Weights of a small mixture-of-experts language model, trained from scratch on English Wikipedia: 2 picks a token.
Below are experts of layer 9 (counted from 0) of a mixture-of-experts language model. Rows are named router (the router's row for the expert), down (a neuron's output weights, with its number) and show model dimensions 0-127. Each number is 128 + 24 x the weight over its row's rms, rounded and kept within 0 to 255.
Before each expert's rows: a language model's description of what the expert responds to. This comes from a sample of Wikipedia text that the model never trained on.

# expert 53
Number-adjacent symbols
router [ 95  96 131  91 117 127 146 138 108 172 134 121 130 155 136 133 105  97 151 132 171  88 131 126 135  85 148 142 101 104 162 172 145 102 117 149 122  72 150 139 159 146  95 125  88 110 112 147 135 100 113 146 122 179 133  89 139 136 140 157 162  97 142 135 152 135 132 138  82 128 171 140 162 143 108 118  87 126 121 105 134 126  99 102 115 138 126  99 148 138 114 143 191 100 170 135 134 117 158 133 162 129  93 157 126 115  87 162 146 103 163 111 115 109 124 116  97 108 123 107 144 162 137 132 157 150 144 139]
down0 [111 134 181 129  86 102 112 103 136 119 122 155 153  97 106 150 130 165 101 158 107 102 140 121 126 128 124  53 109  88 108 118 150 120 138 109  93 115 119 146 147 146 158  77 155 100 103 104 129 129 175 102 128 151 162 154 125 130 160 190 109 107 123 131 148 119 149 134 113 125 127 139 155 154 131 128 124 153 103 192  87 149 121 132  99 144 115 143 134  86 149 147 127 124 136 119 141 159 108 110 152 165 169 112 142  98 131 134 110 121 134 131 124  92 114 164  87 138 109 125 144 130  94  98 153 140 140 154]
down1 [103 118 145 166 102 132  64 145 131 136 114 185 127 124 141 138 137 158 109 200 109 127 138 118 109 105 131 169 100 131 135 131 113 154 117 127 124 122 155 127 114 142 142 102 136 111 130  89 141 101 113 112 131 107 145 172 148 136 131 144 149 149 123 101 118 123 147 104 104 124 154 110 111 146 141  93 142 116 121 137 143 139 105 146 188 131 133 113 132 136  96 130 119 113  88 148  94 140 101 148 129 114 146 113 125 100 191 134 104 112 107 147 133 156 107 172 113 166  82 102 146 109  67 179 158 164 118 130]
down2 [138 159 129 120 133 174 153 150 154 138 111 103 101 146  72 139 118 115 126 146 138 115 121 118  99  97 134 122 145 136 120  80 105 131  90 112 133 135 114  91 133  99  93 114 124 125 107 179 126 116 140  72 145 117 131 149  70 142 164 150 133 145 136 158  88 139 118 116 122 136  82 127  97 168 123 145 173 132 135  92 161  97 135 152 129 118 138 137 131 146 207 115  69 142 110 128 164 155 109 163 130 128 123 130 122 154 152 137 137 123 153 146 133 126 139 160 147 107 155 139 122 125 116  95 117  79 120 102]
down3 [136 135 115 142 130  94 151 131 150 170 126 107 133  97 131  91 132  83 101 129 122 131 156 177 148 133  90 142 123 122 115 127 112  98 157 110  99 100 113 159 139 160  94 119 115 134 107 123 113 138 130 162 114  95 102 102 158  78 157 156 135 109  86 135 156 129 103 175 146 124 126 139 154 182 137 130 138 117 129 131  93 151 127 139 137 106 152 133 125 108 102 119 117 156 165  89 132 121  95 134 133 122 121 109 169 143 116 118 159  93 151 104  85 130 142 101 178 138  97 118 145 164 163 129 179 147 183 110]
down4 [127 144  80  70  59 119 105 140 131 131 124 132 120 119 146 144 160 101 170 119 151 114 135 159 148 123 198 127 139 128 150 149 134 126 145 127 122 117 133 117 111 105 137 141 162 141 129 103 138 116 109 118 131 119 146 138  93 126 119 137 115 129 103  98 136  97 110 108 119  90 152  92 102  95 101 154 128 121 169 131 140 108 132  98 187 130 120 128  68 138 122 135 150 173  83 112 166 104 127 140 132 171 166 109 118 136 181 133 116 143 101 152 146 142 109 168 163  98 117 147 106 135 130 155 150 152 128 122]
down5 [113  96 184 176 130 143 111 120 122 132 126 131 108 147 104 153  97 116 104 122 120 131 123 139 123 115  54 130 163 170  88 144 127 119 122 139 100 155 120 151 128 100 132 122 117 126  93 151 151 134 148 113 127 126 115 154 142 131 157  93 132 176 159  98 162 118 129 127  93  96  97 127 129 159  91 140 135 117 143 154 140 122  95 149 149 123 125 129 113 116 143 146  77 106  69 158 171  95 117 152 106 134 137 122 171 129 162 133  91 128 152 135 138 130 174 187 131  86 121 123 157 122 136 109 151 101 114 141]
down6 [ 76 202 124 125 113 112 112 107 147 126 139 131 127  87 101 103 129 157 119 104 112 124 106 110 133 153 127 114 113 122 146 113 142 124 118 171 163 154 136 129 147 129 120 103 139 145 201 142 118 107 105 106 118 116 169 128 117 132  90 123 119 135 107 106 159 151  96 120 117  82  68 115 129 158 116 111 161  98  80 108 160 138 153 135 106 116 116 134 135 114 153 116 137 149 108 115 118 141 132 134 141 168 128 150 134 147 141 118 129 116 115 124 192 190 170 149 123 141 142 134 136 108 139 147 103  82 128 172]
down7 [124  84 168 154 143 118 143  94  83 201 156 118 110  70 139 153 154 115 109 142 115 159 110 152 175 141 117 135 119 134 156 140 173 133 110 155 123  91 116 113 101 146 123 166 147 121 146  80 169 119 149  93 104 155 125 113 147 155 127 127 107 168 129 125 151 114 135 126 114 143 174  86 100 131 126 135 121 116 125 161 147 112 118  83 131 102 156 143 124 151 150 145 145 133 116 141 116 119 126 128 108 139  98 140  91 121 113 145 120 134 139 129 122 127  99 120  76 190 151 108 117 130  99 119 112 150  89 145]
down8 [ 94 163  84 137 157 148 109 136 127 156 129 128 108 107 101  80 101 149 154 128 110 110 103 128 139 126 103 105 126  70 112  80 123 129 136 145 179 154 111 138 136 119 113  99 127 125 131  84 147 182 121 157 106 126 140 147 130 123 104 124 205 111 156 128 113 145 110 167 152  95 119 147 158 137 107 126 141 117 115 130 135 157 117  93 151 139 138 128 148 120 177 117 151 135 119 148 174 129 152 113 107 176 116 135 136 114 128 130 147 138 114 119 149 113 134  78 107 138 121 108 132 130 122 167  78 113  65 138]
down9 [144 109 141 147 137 144 148 140 143 132  91 144  91 128 163 117 182 105 110 115 132 149 164 137 124 134 123 157 153 114 133 140 105 123 118 117 127  80 103 100 129 145 159 118 115 134 109 186 127 130 113 119 118 143 119 144 129  97 153  99 127 154  96 150 107 106 136 157 138 127 165 141 110 121 144 105 121 140 126  93  99 127 131  99 164 136 117 123 151 157  99  84 124 151 153 125 111 165  97 139 155 168 102  79 100 128 142 161 196 102 125 141  79 102 124  60 120 127 153 155 127 156 108 112 110 133 179 141]
down10 [151 117  98 134 113 169 118 146 175  85 112  93  95 143 195 156 128 133  73 134 121 156 109 138 107 106 134 134 130 136 164 111 128  77 147 127  98 133  88 141  32 162 144 148 158 128 106 134 118 141 140 121 116  90 108 111 127 105 121 150 137  92 143 109 167 131 123 148 131 143 150 140 130 129 116 121 125 106 149 112 132  96 157 184 116 105 179 121 119 115 142 148  99 136 121 152 107 142 135 141 112 100 120 135 105 118 121 116 151 118 131 139 102 129  85 120 148 153 117 119 105 170 120 124 144 162 148 150]
down11 [137 154 115 142 126 145 123 117 157 133  88  96 111 130  93 110 141  98 117 110 157 118 176 154  92 130 155 166 125 165 146 144  88 153 127  90 150 134 134  90 124 163 128 120 184  98 109 139 147  57 120 111 131 102 145 111 119 103 127 141 130 146 137 106 145 143  95 146 132 111 145 123 140 130 104 126 135 155 174 112 128 136 171 111 178  96 131 126 134 130 133 133  91 164 140 130  97 165 144 202  79  99 136 114  78 150 144 105 136  96 109 132 102 111 133 122 129 139 133 104 128 118 117 145 126 154 137 158]
down12 [132 109  82 126 108 118  96 135 120 156 169 114 102  75 121 121 171 107 152 134 147 114 120 115 123 134 122 124 163 103 119 133 117 137  84 149  97 105 130 116 128 126 103  97 128 139 115 176 126  89 136 110 142 150 169 181 117 147 148 141 159  97 154 194 128 116 156 116 147 123 113  94 167 132 126 135 102 147 142 132 117 138 124 127  95 120 122 112 176  90 125 170 129 133 142 140 126  88 159 106 165 118 138 177 110 181 176 115 126 121 125 123 111  97 119  92 113 141 130 117 125 116 148 100 134 108 185 126]
down13 [ 83 139 117 132 143 149 100  88 102 162 134 116 116 115 129 140 130 114 126 110 110 130 100 150 140 116 122 152 150 145 141 144 118 140 106 135 138 120 131 141 172 136 127 142  82 100  95 139 129  87  97 169  79 159 117 161 130 135  96  95 107 184 127  95 149 164 139 128 116 112 147 105 148 151  99 114 127 104 129 174 196 158 122  74 123 137 135 111 131 119 131 118 166 129  78 149 128 111 102 145 127 122 129 167 134 165 122 132  94 122 128 166 114 104 137 131 112 143 111 128 177 114 157 156  99 176 134 164]
down14 [154  88 137 113 123 132 142 119 126 112 142 103  97 110  94 157 137 122 146 136 102 111 109 121 188 163 118 123 157 115 132 146 162 125 104 131 174 112 160 108 120  91 138 153 126 172 119 106 133 159 174 143 122 136 144 125  89 160 113 132 113 127  85 148 100 156 126 150 156 183 129 132 121 138 133 129 137 108 105  99 153 141 139  56 134 102 120  92 122 181 167 143 134  78 134 136 120 139 152 103 112 119 114 156  98 134 151 105 120 174 123 136 119 132 118 110 123 108 162 142  91  85 170 119 109 142 148 105]
down15 [112 133  88 114 128 168 164 156 185 151 153 160 135 153 126 137 132 128 147 118 152 122 129 147 125 120  87 131 137 141 121 153 107 176 111 175 128 171 140 111 131 111 147  93 143 129 156 121 110 144 117 151 112 120 119 122 115 114 119 145  98  84 106 126 114  77 124 110 116  93 116  74 143 113 116 159 116 135 146 139 145 119  90 124 183 102  92 115  76 163  97 160 134 113 165 116 150 116 141 142 130 103 133 139  88 149 142 166 105 123 121 125 157 134 113 120 111 133 194 152 134 148 133 136  89  79 122 122]
down16 [168 111 214 112  98 145 145  71 127 138 125 104 126 116 126 147 161 130 140  93 102 101 156 140 108 138 143  79 107 129 170 127 132  71 169 152  82 139 113 125 175 144 119 129 132 124 145 127 123 128 140 132 132 138 130 123 125 185 121 136 141 139 133  94 148 104 119 114 127 160 127 140 144 147  80  92 115 165 108 129  87 144 115 122 127 107 100 148  87 112 104 173 136 127 140 133 113 154  94  99 134 162 121 146 161 110 137 141 153 127 142 135 105 145 132 180 110 120 121 142 155 130 116 120 158  99  98 112]
down17 [128 119 145 134 126  72 123  78 151 104 127 161 152  78 131 135 136 144 126 122 127  82 152 127 118 122 124 125 126  98  99 148 119 117 147 115 131 109 160 142 166  87 147 110 108 105 148 117 150 146  76 103 123 135 135 120 125 128 133 123 114 135  98 134 109  89 121  93 152 186 144 167 124 147 147 121 140 132  97 110 149 143  99 113 132 191 108 141  95 137  91 141 148 152 163 119 127 136 122 141 136  85 111 130 175 138 143 154 177 150 137 156 101 110 134  99 112 100 165 179 159 122 103 130 152  78 125 147]
down18 [104 157 138 148  63 108 130 120 142 120 148 125 122 124  81 106 108 134  80  94 118 124 143 124 127 127 119  71 101 179  96 114 132 124 124 140 122  88 184 123 141 188 149 107 202 133 146 138  83 141 157 124 109  96 146 132 121 160 141 134 150 142 122 111 146 105 124 140 113 106 113 119 144 109 133 136 145 128 130 117 141 124 120 143  96 144 150 132 100 129 120 131 143 109 100  92 161 134 182 154 120 109 137 140 106 130 112 156 142 114  80 125 118 140 107 137 168 153 142 124 131 108 151 138 184  83 126 155]
down19 [159 127 112 103  97 173 139 135 118 158 132 158 127 110 133 134 150 144 135 141 106 127 150 102 155 138 146 141 130 110 158 143 149 136  89 127  68  89 138 132 168  82  90 108 149 155 119 125 119 127 135 159 126 162 132 176 106 104 108  79 149 144  94 125 113 122 127 147 101 103  67 132 146 126 136 161 127 145 134 122 139 117 149 100 131 106  85 126  98 151 159 129 121 124  92 120 132 151 114 151 111 128 129 148 126 177 154 159 161 103 127 143 106  89 166 154 138 147 106  88 120 123 161  70 141 158 108 101]
down20 [144 104 156 107 162 155 130  76  88 131  96 125 133  99 129 102 112  85 124 115 126 171  85 119 128 152 127 122 179 160 135 121 134 118 157 122 112 144 170 111  98 118 135 143 134 101 131 158 127 158 115 111 144 137 161 166 156 153  95 156 138 145 128 121 184 118  88  83 143 126 129 116 161 165 138 139 137  95 141 148  91 167 132 148 115 106 115 128 104 133 131 174 103 105 161 121  90 109 135 115 100 137 122 112  98 137 105 127 153 137 141  94 109 120 195 171 110  99 154 139 113 120  93 123 125 146 135 122]
down21 [155 138 139 101 126 132 144 133 107 136 153 127 132 170  86 140  91 172 131 127 126 134 127 113 163 111 127 160 174 112 129 168 115 102 117 102 125 125 156  90 138 129 127 112  92 125 113  75 155 130 108 108 148 117 119 160  66  99 107 111 141 137 125 140 129 148 108 115 131  85  99 119 156 158  92 145 124 112 138 102 124 177 159 128 156 105 120  93 129 106  94 121 130 173 158 118 119 127 109  96 128 132 141 150 134 113 163 139 153 130 110 161 215 140 115 180 137 106 157 131 145  88 131 145 119 153 120 122]
down22 [123 125 108 140 172 115 149 176 120  85 103  63 138 110 149 128 136 100 142 137 125 124 142 132  99 131 128 131 119 139 133 122 146 139 122 115 136 124 113  98 108 140 121 141 131 104 165 122 121 139 138 101 158 127 120 128 127 119  97 119 150 175 129 114  99 105 114 154 103 165 129  86 121 124 116 187 155 137 136 116 121 131 152 160 135 161 101 137 127 100 155 125 124 168 121 161 137 112 103 118  80 104 142 104 130 120 131  72 156 146 164 149 168  90 129 191 109  92 185 143 109  96 161 132 115  75 107 134]
down23 [141 103 131 171 105 200 112 133 152 122 125 109  82 159 129 118 105 155 104 130 127 136  87 123 162 132 131 128 119 122 151 114 122 120 140 159 103 137 110 122  88 102 135 157 171  92  91  94 144 127 188 110 154 171 121  93 105  81 121 125 121 103 119 147 146 163 125 144 130 114 124  96 143 131 114 137 121  96 144 128 145  90 110 159 112  99 128 121 118 122 128 136 104  99  98 111 131 148 118 146 174 120 137 107 112 125 124 193 121 152 172 117 123  85 152 142 140 158 127 164 108 156 136 107 108 170 107 152]
down24 [128 142  55 143 138 104 127 149 137 146 158 148 113 107 142 159 123 158 138 112  80 160 146 123 157 141 148 164 141 165 144 144 111 121 125 137 152 112 121 139 134 133  86 116  99  92 133 112 136  92 152 132 111 172 106  88 102 120  98 128 126 137 119 153 101 143 131 154  92 120  87 156 119 132  98 149 126  83 114 119 128 134 145 151 138 180 127  82 162  94 147 138 131  84 112 153 127 138  75 181 103 138  71 136 135 135 120 145 141 116 152 141  91 112 172 125 132 130 101 138 125 166  99 140 116 139 118 127]
down25 [141 108 154 128 150 173  77 107 147 161 133 141  95 103 145 148 124 115 109 127 114 157 159 137 111  83 131 150 149 104 174 125 138 121 135 105 157 120 120 127  98 114 135 142 106 147 120  96 135 151 112 165 139 115 138 168 117 155  97  93 135 158  97 101 151 131 159 127 105  98 107 118 155 189 116 149 127 188 114 122 123 139 136  84 102 113 116 186 135 119 146  94 104 149  90 105 109 129 144 121  96  93 131 152 151 150 176 110  98 125 121 168 163 116 149 126 142 121 133  83 109 123 141 112 117 122  99 112]
down26 [123 111 150 132 138 152 101 157 157  92 121 162  59 113 179 129 101 146 102 154 126 125 117 140 169 145 113 159 137 162 136 142 100 131 133 142 110 133  98 131 120 155 126 120  95 153 109 159 135 112 180 149  89 160 150 110 159 113 147 101  89 177 131 129  92 131 125 148 133  98 159 130 114  90 108 132 127 147 138 111 115 148 134 112 116 112 131 114 129 166 135 162 109  93 169 151 121  94 119  96 121 113 147 112 107 174 135 153 132  98  81 122 154 130  79 174 102 126 148 142 122 100 125 148 120 147 120  99]
down27 [132 157 113 128  84 117 143 124 133 150  98 130  96 104 137 154 130 126 153 154 151 107 190 116  94 156 103 144 135 132 124 105 119 126 131 115 160 115 117  93  90 125 147 121 121  81  81 144 146 132 128 135 113 145 154 100 139 109 117  73 131 146 105 161 145 134 141 203 117 149 110 173 120 144 144  58  87 122 132 121 127 168 119 142 126 143 148 150 146 171 167 122 134 116 149 118 138 127 109 131 107 168 141 130 108 153 134 158 106  92 116 113  93 105 136 138 159  82 107 140  90 130 129 129 165 124 149 107]
down28 [138 130 127 120 213  92 144 123 118 102 134 120 141 144  98 162 142 171 128 121 150  96 104 112 146 144 145 176 159 137 104  75 141 142 114 119  98 160 119 122 136 119 114 129  96 133 124 143  94 108 118 121 135 154 134 109  94 112 159 111 105 130 126 160 112 138  99  92 121 106 168  84 115 147 143  92 151  98 113 113 151 158 136 133 102 148 102 123 155  93 123 159 150 142 179 145 109 142  88 119 152 134  82 127 182  99 139  95 162 126 138 133 114 153  98 102 168 131 101 144 104 124 131 137 122 124 152 143]
down29 [106 159 150  93 146 129  83 132 125 135 133 116 109 124 109 157 116 133 142 137 120 176  94  85 146 148 158 129 160 114  93 124 159 136 156 114 104  86 168  74 129 113 165 146 111 136  96 129 146 153 114 125 140 117 115 107 117 128 122 130 131 154 150 107 143 163 135 129 137 102 135  98 118 122 146 202 162 111 125 113 161 144 127 115 153 129  87 121 116 141 121 124 152 123 168  88 148 163 138 142 118 107 123 108 116  85 105 129 153 116 107 127 131 147 104 158 127 143 117 152 158  91 175  54 132 128  92 161]
down30 [174 116 145 130 103  94 168  60 130 122 123  91 125 103 143 161 163  93 152 120 106 117 127 158 158 106 173  99 101 164 151 138 165 133 101 140 144 140 148 118 139 120  93 162 124 146 133 126 107 117 134 119 116 130 119  98 111  96 131 131 164 115 143 125 112 150 111 160  94 168 136 152 157 125 120 126 147 144 141 101 103 104 153 113 116 151  87 168 134 129 125 196 129 110 139 105 105 121 135 118 128 170 138  88 122 146  90 121 140 125 153  98 103 103 101 138 147 128 135 145 153 159 162 125 116  80 145  85]
down31 [ 81 139 110 131 136 120 152 119 151 175 126 121 135 136 100 112 125 138 115 141 113 122 127 128 105 104 162 133 114  73 123 149 174 129 110 148 131  99 183 133 163 183 122 133 136 134  97  74 125 135 153 117 109 145 123 123 126 102 124 123 108 104 165 138 151 140 132  95 108  93 129 115 146 137 116  88 169 120 106 128 112 110 125 117 113 157 157 131 135 135 108 131 191 137 101 129 141 126 135 147 173 121  88 108 122  84  94 149 130 136 124 152 169 107 132  45 129 127 105  99 128 158 134 133 144 182 151 115]
down32 [137 128 110 128 119 128 135 149 125 144 144 115 151 108 171  83 149 180 177 134 126 125 129 161 139 109 158 153  80 113 168 118 117 125 146 128 113 118 129 131 155 126 114  93 146 160 155 107 153  98 101 129 121 128 106 112 122 103 110 142 133  89 153 115  93 166 110 137 129 122 123 153 116 105 143  95 127 115 103 104 101 149 109 131 160 144 107 128 169 147 104 149 145 157 131 121 102 147 134  74 141 160 114 134 138 143 124  88 124 129 130 145  94 136  91  64 187 112  94 116 101 135 122 118 213 120 119 121]
down33 [151 116 136 161  99 105 155 103 124  99  86 135 116 108 114 116 154 138 121 107 131 149 116  99  83 135 118 112  89  97 105 129 148 134 137 163  88 140 149 111 132 163 141 145 130 112 149  98 144 136 114 112 132 120 111 153  85 171 128 124 158 112 117 145 136  79 150 153 148 129 129 131 152  97 145  74 114 102 153 164 136 108 134 103 125 148  88 156 104 156  72 152 129 127 117 134 158 129 143  95 124 119 212 131 130 171 141 142 150 126 133 136 117 163  87 128 129  89  82 137 145 129 107 134 156 123 173 127]
down34 [158  80 156 128 114 135 125 112 131 135 120 105 144 151 136 154 175 135 119 127 116 131 133 156 134 136 128 119 157  81 161 139 138 116 165 142 136 120  88 143 145 125  74 131 146 162 132 108 119 161 134 112 102 151 142 130 116 169 134  86 147  88  67 177 127 155 111 179  90 141 124 178 140  78 135 109 118  98 111  96 110 135 138 153 115 109 106 131 137 140  97 131 136 123 155 123  79 138 163 125 110 135 105 158 128 144 129 148 174 126 143 130 114 129 105  97 116  97 149 149  96 165  75 106 136 121 148 129]
down35 [ 98 130 125 153 133 108 137 122 118 147 154 137  78 109 128 153 106 129 143 114 148 145  89 103 165 133 111 152 105  85 119 154 181 129 114 120 101  97 141  86 141 108 154 105 106 111 106 145 148 146 121 110 177 128 142 148 128 110 143 148 137 110 140 105 138 117 135 108 134 117 120  90 138 162 101 162 109 124 150 181 128 149 128 124 105 142 157 138 141  85 151 148 136 114 152 120 113  80 162 117 167 160  97 174 162 160 156 106 113 115 149 166 118 122 125 189 105 136 125 116 115 100 140  70 112 129  87 106]
down36 [125 128 131 115 155 106 100 128  71 155 165 154 103 117 107 144 164 106 130 151 121 107 154 126 117 135 128 131 129 144 155 125 123  97 166 145  99 121 150 138 153 131 128 124 152 174 110 125 143 134 160 116 113  94 119 160 107 143 130 137 124 148 110 141  92 153 121 169 138 161 140 127  87 112 153 151 170 148 101 102 112 138 109  86 155  97  92  57 146 118 120 193 144 115 134  86  84 139 152 108 112 121 134 118 140 113 136 132 154 125 119 133 154  91 184 154 136 136 126 112  89 136  90  94 124 164 147 126]
down37 [ 93 117 117 117 140 104 116 129 148 126 140 171 126  91 120 147 151 112 171 100 135  78 121 182 171 107 129 133  89 107 133 174 158 101 108 145 122 110 140 109 111 139 143 150 127 142 141  73 161 108 141 112 118 137 117 219 152 170 122 100 126 158 114 117 103 137 134 158 151 111 152 134 121 118  86 106  87 138 109 131 108 172 144 110 165 120 134 119 128 126 117 137 155 111 136 119 163 139  99 120  89 123 151 137 139 140 118 124 108  81 130 136 120 136  98 171 108 105 107  99 151 167 112 137 119 129 109 149]
down38 [157 105 158 139 118 115 165 146 130  97 154  85 129 131 112 138 140 144 164  86 127 115 164 127 113 128 146 122 156 103 164 125 135 129 151 131 183 129 109 131 128 127 137 105 124 131 130 133  75 140 143 151 127 140 123 117 144 133 126 108  94 110  91 152 101 129 114 143  98 167 159 129 125 127 154  79 126 121 130 113 136 121 110 137 152 122 126 127 108 191 102 128 141 147 189  68 140 130 137  91 123 138 124 136 159 135 105 119 155 114 170  65 114  83 121 122 108  67 144 184 103 147 136 122 113 104 101 147]
down39 [100 140 134 138 111 101 130 148 107 119 118 145 132 119 121 144 143 112 121 122 178  74 146 148 167 114 142 116  99 126 138 135 133 166 129 160 126 157 132  57 147 166 119 117 124 129 140 138  99 101 136 168 114 112 109 104 137  80 140 147 129 132  48 138 161 144 122 136  98  80 149  87 144  98  95 111 133 142 174 161  79 107 158 132 105 137 143 133 161 120 112 168 150 145 121 150 119 109 128 116 130 141 107 137 135 128 113 148 159 161 126 126 110 176 119 146  86 125 177 129 130 139 103 104 107 138 110 102]
down40 [131  98 157 147 116  99 157 115 118 134 120 122 108 136  94 135 162 100 119 138 101  92  84 119 123 136 110 118 100 154 160 164 127 123 127 142 138 132 137 150 140 137 149 108 142 176 183 160 147 132 148 100 110 160 142  79 110 127  68 145 101 156  85 122 107 131 104 115 124 146 106 156 119 122 148 144 151 108 108 162 126 104 135 111  88 154 123 159  92 166 111 155 137 160  86 123 149 130 112 150  91 150 168  99  97 147 115 130 151 119 143 122 127 157 117 153 125  74 131 175 149 103 108 100 112 159 101 123]
down41 [112 145 134 142 144 115 148 143 123 117 141 129 156 131 121 106 133 101 163  97 121  84 119 122 159 134 118 129 104  82  88  89 116 172 176  78 125 143 123 130 144 152 171 119 114 145 130 139 159 105 126 140 128  99 100 147 125  96 155 126 134 110 127 128 161  70  93 127 156 167 123 128 168 133 173  94 117  84 111 106 123 148 119 108 124 118 139 100 145 125 156 126 137 120 177 124 104 113 132 148 153 155 155  94 130  79 127 165 143 127  81 150 110 183 133 128 110 102 120 152 142 169  96 152 155 119 133 108]
down42 [122 140  84  94 166 159  71 152 106 149 111 115 135 131  99 178 106 144 130 120 128 136 132 138 126 159 106 135 132 147  97 143 157 112  94 105 121 103 135 125 104 106 104 182 100 158 102 141 111 153 133 157 112 152 115 111 141 141 112  95 134 128 104 166 118 194 165 144 176 124 141 131 106  95 129 156 151 155 117 111 129 163 146 148 144 113  96 114 125 152 118 107 124 145 106 135 139 129 153 130 102  92  76 132 137 131 100 138 135 114 161 121 162 131 151  65 129 128 107  87 127 106 149 139  86 133 164 141]
down43 [ 90 166 150 102 134 135 123 139 129 141 120 102 148 127 132  89 103 144 137 121  86 166 136 105 132 101 152 121 153  93 142 141  83 116 107 175 117 180 101 105 103 141 143 144 147 122 123 117 131 130 154 121 131 119 120 104 142 166 120 143 146 104 147 104 153 107 117 114  99 104  88 161 172  92 119 101 123 112 174 156 119 123 109 159 149 113 161 152 152  98 153 151  89 138  86 114 123 113 110 150 151 174  91 144 138 104 109 133 108 155 116 160 152 144 124 148 136 147 124  93  98 164 121 114 141 108 186 167]
down44 [ 98  98 124 118 127 114 126  54 115 152  94 111 136 135 129 118 107 101 102 122 156  88 119 141 147 108 134 162 152 129 131 147 146 127  93 159 109 124 208 132 138 166 124 153  70 153 126 138 120 157  97 138 117 149  98 117 170 104 129 130 131 115 159 112 139 143  96 158  71 128 131 111 159 152 143 135 142 138 158 153 108 171 116 123 125 151 147 126  80  92 104 119 172 111 130 114 115 131 154 143 164 124 143  73 154  82 110 139 122 132 124 133 133 145 122 148 152 171 108 115 132 124 115 136 143 131 145 110]
down45 [ 97 112 123  93 101 133 115 142 136 115 115  85 105 108  98 127 141 114 108 143 117 141 138 116 106 173  86 117 149 109 155 143 118 131 150 124 113 113 132 155 158 141 111 110 170 169 109 125 125 141 165  91 142 180 156 111 138 174 140 148 208 112 117 121 138 136 127 151 144 109  91 130 195 130 133 164 140 120 149 149 148 126 121 125 114 124 112 111 126 120 152 104  92 125  80 112 133  95 156 133  92 116 143 127 134 126 170  85 139 140 155 129 118  86 146 118  94 138 131 115 106 171  92  86 139 143 145 105]
down46 [115 128 136 154  81 136 107 105 140 132 145 144 121 160 118 103 135 142 155 136 131 135 152 107 159 111 129  86 102 140 137 101 144 103 173 118 166 156 117 166 140 133 123 109 120 109 179 115 112 169  90 139 147  91 135 141 114 137 123 140 131 145 129  61 122  99 137 113 162 113 111  88 148  85 117  91  78 104 140 145 147 107 124 178 131 106 130 162 114 118  81 135 105 129 127 145 123 118 107 115 148 130 115 114 152  98 144 121 123 141 134 146 103 161 174 176  92 168 163 118 132 156 143 141 162 119  91  95]
down47 [134 146 120 124 146  95 143 151 137 124 140 149 145 126  89 113 127 107 103 140 116 150 101 141 128 134 117 110 129 141  83 154 119 120 145 127 124  79 170 129 143 119 152 107 124 172 152 118 109 126 152  87 149 146 112 137  93 145 134 142 140 132 111 168 123 120  95  94 170 124 120 132 116 151 130 123 196 143 109 153 136 127 124 128  99 157  85 124 127 111 122  96 115 139 125 128 177 117 107 144 110 130 128 111 141 104  82 149 188 107 122  93 143 154 144 179 153  63  79 169 157 116 145  78 115 154 107 116]
down48 [129 151 165 155 120  75 127  99 132 138 117 137 114 137 107 103 125 155  73 151  91 144 105 145 140 145 143  97 122 116 114 150 123 177  74 105 140 145 137 130 141  94  86 150 191 142 116 207 139 125 147 117 131 159 124 101 123 139 108  72 118 114 167 164 112 144 140  70 120 153 129 142 146 155 135 100 143 128 126 118 121 137 138 117 161 124 134  85 106 116 154 155 113 115 139 118 155 107 111 118 126 149 122 110 162 141 146 130 127  76 158 101 108 153 113 155 121 118 114 133 131 143 142 155 106 128 148 162]
down49 [132 136 122 135 117  81 183 147 127 129 139  83 117 121 113  84 161 102 128 139 116 136 205 140 135 143 112 108 130 143 105 169 144 185 153 121  94 125 109 126 147 121 116 108 110 139 106 100 129 125 128 124 128 181 120 129 126  97 118 130  99  94 137 161 118  97 150 149 144 108 117 130 123 105 132  93  86 179 144 107 121 108  84 113 122 102 109 120 142 119 119 132 159 149 145 133 129 125 156  85 134 187 126 137 155 164 101 126 132 140 119 113 125 124 118 141 160 148 120 144 120 177 136 184  89 135 150  87]
down50 [160 128 110 130 129 101 144 128 135 120 118 133 131 137  97 158  93 179 139 149 154 126 150 131 128 145 126 156 112 161 118 126 132 126 109 135 118 126 137 112 112  85 140 138 161 128 131 165 177 105 143 134 140  94 120  93 134 138 151 135 126  78 164  80 145 138 121 106 108 110  87 150  89 125  93 150 142 169 128 116 120 207 136 130 144 125 118 193 162  65  89 133 108 163 153 150 137 105 105 121 125 116 109 112 146 122 162 107 143 113 133 102 117 149 131 134 106 128 117 166 136  98  93 153 126 123 128  77]
down51 [ 89 112 126 136 112 122 132 157 147 170 159 140 121 105  96 115 121 123 128 150 159 114 139 107 158 138 150 103  91  86 126 100 147 126 154 152 101 107 108 135 154  62  93 122 128 130 109 155 137 119 133 133 144 156 145 169 137 162 130 107 139 101 146 101 121 111 146 165  97 106 101 140 174  97  87 148 120 154 157 162 102 139 117 146 123 118 164  97 122 123 137  88 140 136 128 103 123 127 110 138 174 149 102 175 176 136 125 115 130  89 151  73 151 119 106 127 151 169 130  99 143 143 119  77 138 132 118 115]
down52 [117 140 107 129 164 113  88 130 119 146 126 127 157 132 112 159 122 134 111 135 157 137 134 109 166  71 133 124 130  96  81 138 161 122  96 113 136 107 140 136 103 149 139 127  80 114  66 136 176 141 125 141 102 111 132 125 138 100 127 146 136 150 127 164 160 122 180 153 158 120 140 124 132 143 149 131 141 109 124 113  95 134 140  91 172 170 112  89 136 113 114 126 150  70 125 140 156 141 143 148 110 173 111 125 161 160 116 142 121 135 111 102 109 154 142 119  90 103 108  76 161 146 116 107 104 176  91 126]
down53 [159 133 137 117 152 115 106  87 146 125 106 108 110 158 167 112 124 100 133 191  93 106 154 116 140 149  91 122 140 132 127 138 129 131 161  95 101 144 165 148 133 133 126 146  87 156  91 136  98 131 126 118  90 109  67 112 131  88 108 151 127 124 127  87 139 136 125 131 166 132 117 118 134 156 159  88 137 136 127 155 103 132 116 120 104  96 122 145 118 141  89 152 135  97 143 109 117 179 169 117 131 159 100  74 153 103 122 128 131 169  81 100 158 138 143 151 137 145 139 173 129 160 122 139 167 135 132 153]
down54 [149 135 146 132 103 165 134 137 127 125 141 146  80 138 101 164  74 133 127 133 148 143 140 155 130  74 136 123 129 172 120 142 124 145  81 157 113 150 133 118 122 149  82 122 133 109 127 129  97 103 175 124 121 105 145 160 119 128 144 116 126 169 165  88 125 119 118 173 108 106 115 101  91  97  98 146 160 148 154 154 164 114 139 133 117 112 138 188 151 135 110 107  74 162 112 164 135 129  94  88 108 102 153  95 119 132 129 123 151  99 100 102 143 117 160 154 109 114 108 117 153 125 165 151 120 123 126  99]